From a checkpoint of a small mixture-of-experts model trained on Wikipedia: 369M tokens.
Below are experts of layer 3 (counted from 0) of a mixture-of-experts language model. Rows are named router (the router's row for the expert) and show model dimensions 0-255. Each number is 128 + 32 x the weight over its row's rms, rounded and kept within 0 to 255. Numbers have three digits each.
Before each expert's rows: a language model's description of what the expert responds to. This comes from a sample of Wikipedia text that the model never trained on.

# expert 3
What it handles: Dates, quantities, table pipes. Month names and words before numbers such as over, around, about, at least; also table-cell pipes and score dashes in sports results.
router:080119090184128157136126213131211079115138094148175137175091114091144154184132132116123071176160164185138166159164108125113091108128112137138070116105148106130099176103102160151127059151120117138147164152161132140075112120072139136103134120142127181139101138154114120120152128082191140149149125072107105112147148142101169132097109112159087170105161069133111139107106134173106133129136152161075129117100079124158100127090112113189093072050120129122109172136104070170117167162109151147129093133156074186095088091115168092092125163142087181137127107130114118105146097117154122147118072104179163038127167126093121122107163134146115165098106112152102123196160146162081057157094146119106095059140170119096155159116150090137097176159107125171111143076129058177081084134123184

# expert 9
What it handles: Infobox and table fields. Line-initial dashes, field labels and leading digits in infoboxes, taxoboxes and tables, such as - Genus:, Location, Phylum, 1998.
router:170165188110116146157094157145120146148122126150148065077144126156122069112094098082122116102130092113121153151148145154073144218125114103091097097151120141119126114122094090139173125139122058128101154081161118149203094129103137108130142164100136085126112079097109115184085129132128137167088110114157164166058157093130157105109180133138094148102190152091094142109169118143110169113124121130187178114157143175126102108068120148099180133180118083097137120064072056163185051134173107172162118115101187104102168134180147150028084124141132194121166127153117143135148093098090157107114081111146141115171080073125128135143082144103141137123163147090140138099165154073136150179115104125118060153141131125101143154123112117091135173123195132179144161150121195154121113103116082

# expert 5
What it handles: Place-name pieces, commas. Commas after place names and suffix pieces of place or personal names, such as Porvoo, Finland; -ville, -burg, County, Katayama.
router:072095118152170100141118149117142174130139124126102105127147185152085096130132075174099086176059165118087138075085130164082134096151153129180142157118148132108140172076077136169151158100131117085134096169089170119145133146113164096195145096146101096091172168079162161181146187155142100104165121153127077104102180189086134157130175095158178086065157145161099133093144122137104078088191098118110211144143168109157066111099145088114145135076080140098207131153116136110133140178146159149116140067092171113152114105133134096109159168172152150127075163115148147081121140162076087137155097071116067167103163123090151135131134144060136130113108106185157081152131136160127102092139189171140133143119132174166162129131165141129100106081124101137126079117165107138124145125069131

# expert 4
What it handles: Digits in statistics. Digits, decimal points and spaces inside numbers in census percentages, election tables and figures, such as 19.4% or 4,567.
router:198072169111135123138103120135137082078096113098095150165162143157144123176067149135172093104153115126078115115148087111096054128095173137098147138117130144094183103106134135158158168159100118089079056139099075127133130112165140147152121120173155148107088113151161160127145143121110103157120125099133168147140104137088132122123180136174125182084063092132109114173065072094088147133134145129162099123163100155176081087142099156137082107069124131112140112147093131139120113119108106097087158134167109073117066139130048119193157134057092182151123127119145163128108169053111140139061160070088112103134160063201117120150180084145122162170173078080157114138182153148135155140104144131153103165158179144125115091134125153082159076170130160086097161164135121130131166061152159

# expert 1
What it handles: Title and name starts. First token of titles, personal names and proper nouns after line breaks, colons, dashes or quotes, such as The, William, "Tenderfoot.
router:124150108107098114127157159054095138169102129104150109105104162131102114144188123201127110136121135094160128105146124088149099072141110143118132192119145098103161137154151095124120109156131148132106101120164143120119087137119197141159119128076089100100116149118108111086102163160167091153145155135115113078162109122148139164187174102141147063104082092070153115169105145112101125159122143152198103190146164149096152146168141168130137134038167126164111106163150133113105133109175110130149148045066087107120090129143131131111128137171110066117172104184092134162075144129138153099110141145106113139085167163099095113184080141090114127137149172139046092155087152117121151135139161097171106129155070066132140100064100136197061164067112075089102186168101201145090131063124079

# expert 7
What it handles: Mid-word fragments. Short word pieces at the start or inside longer words, often scientific or academic terms, such as Bi(ology), Ge(ology), Str(ateg)ies.
router:184108123076141142118157120192114100080153165113138110155139092133112121161171165115156115075147060116121119191144130101126116151116123137119153153163113150140146076086088095111136099150069191102132110130163133126131140128153088119101097130073131109169101111080172131146187130144132114132120189129206173134124144066140143100123113148179142112154110090133131093129153156103092107135129122103147102159152135158099187162168146135089193146117151119157141132132131107043096159161099068156103087101146118137095174148187129145071099067181128133135125176070126125116139176122142139147095115129139154101127161121137122165181065126123090135062154152104190090038178100141146176100101167165183077174076128134111093218146208089187133115107102113136099086126158159063107122150107122

# expert 8
What it handles: Sentence-ending punctuation. Periods, commas, closing parentheses and quotation marks ending clauses, plus the sentence-opening word after them, such as The, He, although.
router:066096158136111152150124140109092169141153152124161143178064186105162148169070111168165138199163129068062108104076078105098115154108108136100111144157107115081141112142150158156114168142130163173133172097160121165150163160130106143148113136120095068118107159150178080112112131122147112131132157140143181083126089081148106065077103085077062105221091135083122127140134099124120121145161114124109154131097156131069101121174096206165163152166090187100129109159118220102116171141123147097150194149115202107116123113148142103127143158185115111173147091092170142153098150115153133149095101088145116198159121164130162166105140128159133064110093149185105101137086133125111133109161129106184123106121084122172162122114078201115139119158087122111106147098089139134116108182090149

# expert 15
What it handles: Number digits, there/it. Later digits inside multi-digit numbers and ranges, such as 25–30 or 150; also the pronouns there and it as subjects.
router:178169136068149097099140124107151161087102172152181104146090124132147180100108130160116107087115134152133134113078150097166171138138130179085113065103145094127151137146125121098129124106174129085039131176135105128140124132081111131107087153133142078159059125133131122154150101067155111095140154117124136126125117121026120119127128118106093106166111161115211182152139059088072083132143152141105121147106158126070146103132094109067102137189076068154126109131115155159165147110107135127145110167192095158186147159115157171145097128144128081119111105146074130151122126100138105133185124166164135162145095097112094152167131142133111195052165148129146130134059158143142166179112148114166138078105158150197117152122182088142168142188131131063115218086109119184175140091151119

# expert 0
What it handles: Word-initial letter fragments. First one or two letters of a word split into pieces, often in taxon names or rare words, such as s(auropod), v(iscountship), p(ole).
router:187100118140068117153137143188147080087157200098119123173105174131116157132148118105078081130128138086148121180195134175157087081165131113111096131155102121174152134171116072187141154117140082123143085138135088154154158118129136184072175126119194176159089121134169149148104157164101143167156127162109111162114095147121099064144135145118148124152087095140092078142160138080195123098083097089080078160154058123154124158121197099164141128169173146108162165134179164166136124104134132141171118103214078089088141126147084175136153103128178150136183179109142087160108048173144153157113161130140142162082112136129098131090119085145095094134138159139117175090092148144128138103121083196113138161123109134119117093179108128156114155165142118157084109162130178074167134151100097

# expert 11
What it handles: Function words in prose. Prepositions, articles and auxiliaries inside running sentences, such as for, with, an, been, as, and word-initial pieces like con-, ex-, pro-.
router:070123158089092156127113156160154087085152116077135078125157072098079123075176153117098142151131159103126111152074154080130107121117175142129120148109119076148107134122145116074145081134161169132119178118169145142117077107110131122171164092174111127128113093133133143156135126110131135130129099161118166154162163107161105124138165171138182092116149201108184132120150150159157054150057157136111081094137136111115091075139144120193129165173144189105126175146083150087104065156183107099183149103163136085139128173067108163113135176090124163141152173170096100114133098174150170117123130093122192102137091135143142088172147128095155132173124102107089122128131060066079114160136104124092146112135071118068103071219114164144127100174107181156091066147095091065114110124114165

# expert 14
What it handles: Nationality and country words. Country and nationality adjectives and units in tables and infoboxes, such as Austrian Albums, American, States, km, lb.
router:133161152101112150094066144156120135111168094142153128114125149152188072162117083069096156099158073213139109104157192109047159147109118096114161151110136148073057180160123118218138159130050103129160153089110147088116104164149164166140140155137152146145124142119148125115087135117189149149199136081070120167121122123172111141168080147113171169130121182155117120154090163136178077063123167113147081101138144129123160134129096178122124092135208144109130107148125151127170127117152132125132134115103142166099103056176118168157127056141152134129142141104068173091086153144115141072101110129141042153179156136099173075118176119106164104145160103155138087101155145132104115118128135156122077190109184121156158118085124130169137154120169147175168134130129115118131152154123191

# expert 13
What it handles: Organization and work nouns. Common nouns naming a group, work or institution after the, his or 's, such as film, album, club, school, band, show.
router:166102133133115152150098114138104181109179150131124141108080133123122074172148117114163123125160134123150138080188079158101156115144079165114205096127108146197065097075168149092104053070168136132109137182058114204150159114109126142082096115137182144130138161138186132170104133170132118124144096152156155128117068125131142160156103116100127135169202101122168088145124060169164145047087167108137203134096087114138172167171179117151140156127156160105126134154151200158155123110149177143106129153137162157157105105141133121155119058132140107125161158119164137160147090150121089187131180146149115148084168092086143120145111159138118138133100121086175122083123142066172140073154125100115131104054170123113149178154112162099069102103140126099181121113114081120186121160138089

# expert 6
What it handles: Suffixes and code fragments. Noun suffixes like -ization, -ability, -ification, plus digits in chess moves and ISBNs and fragments of foreign names.
router:182084025114187162172182124102108094166111132089121106126083135115089155100072143093113122112182107061120167117148097112097106149134088149103117090151185146141132117058150112091109117119167127125126157110097151118150099160129168108123067114104175100172088110102122115181132163114143119164153115122185177158111169061106183095138134144171137092144129134178126095075098151073156109103115170116174166144190149129137121164166179179071146080100179096062152100104122136149137159139129142125118087102064112135174066137134176092123140085146054126131153146073082074120156104166087062115116126144122171132143103141144104084128095132173109147090134127098123108109099124135112131087130123155137079184161096078093127097088103155157107141098106120081218132106113117133092109170108139

# expert 12
What it handles: Line breaks and headings. Line breaks after list items, table rows and == section headings ==, plus the and of after prepositions in prose.
router:120119079155123206193151127068103143151137162129106111101180144114135159136173141154161163091091075147169143194115159141098098188130168076148124127132108112141180119163158122113069157142135179098112123149160113064111166153094104129194090147143129126100137121122081139131156068184151166121130093146171116067111118125095125158125087135140092189118134107116149131133154160081153139115130135154090141115162101112099106131190145140112130138152147104108170156030180111134112163176085180123119080142133089176167143179147144082064079155168133066124126121146170141135083085144158122160074135153090111183131094119098125186081122134130093099117094144174130138059130072166098164087093129072116121100115125160202139091120077127104185103120139107066149137150093141169081178145140090

# expert 2
What it handles: Biography moves and dates. Biographical verbs and places: "went to", led, joined, attended, graduated; also the space before years or coordinates, and mid-name pieces.
router:150074188125116099130179171164142151143114134194213167161073082158057162057143126132184095139159091121146156113075119104134171128127163107150144096114150095125175081086119187114111145146143156147099134128073133181043082142133179135145119163135118147098185075119122099060083176145051124144161098115140057077124151108114193122149157146088136112129123159124096115147107171112073146087151146133112107134106169132164136161122141103108150074134114147138076094108148147161105133123086167139092069173135081145166132141121079130158144157157105103069192127112135140120140099125113097116146144087166164161149142177140098151155123131160087095164095174140133086131124147173155176099149109105112139155181100107107185108177144165133121125159136173145157130129136075108164161174067071

# expert 10
What it handles: Articles, verbs, quantifiers. The article a, forms of be and have, and number or quantity words before nouns, such as two, several, many, another.
router:164108136130111130086119022145099166136156127165104146151106092122138134114157113130135135118104129105135096100117160117197156102114156150098118105151144158079081103125086132067122154123139077197180147102154150076093116135096110178106171139106122125138197181168117125092092077108138145100158110126139099197102199163174110151131112187148107127105144098129118114148147106173211106196088167151131131102145128146092177124094120091062109148139100139182089108128100134163108140092187145060095154187193110106129095122114143144163123138113180146134093134155156118118104173166138159078139140152132179090096055096138064126090167142115156077096147104125132163182137074108146062131124191126124144055107076124157132150132157167151142143139130179163107129160164129097091080120167180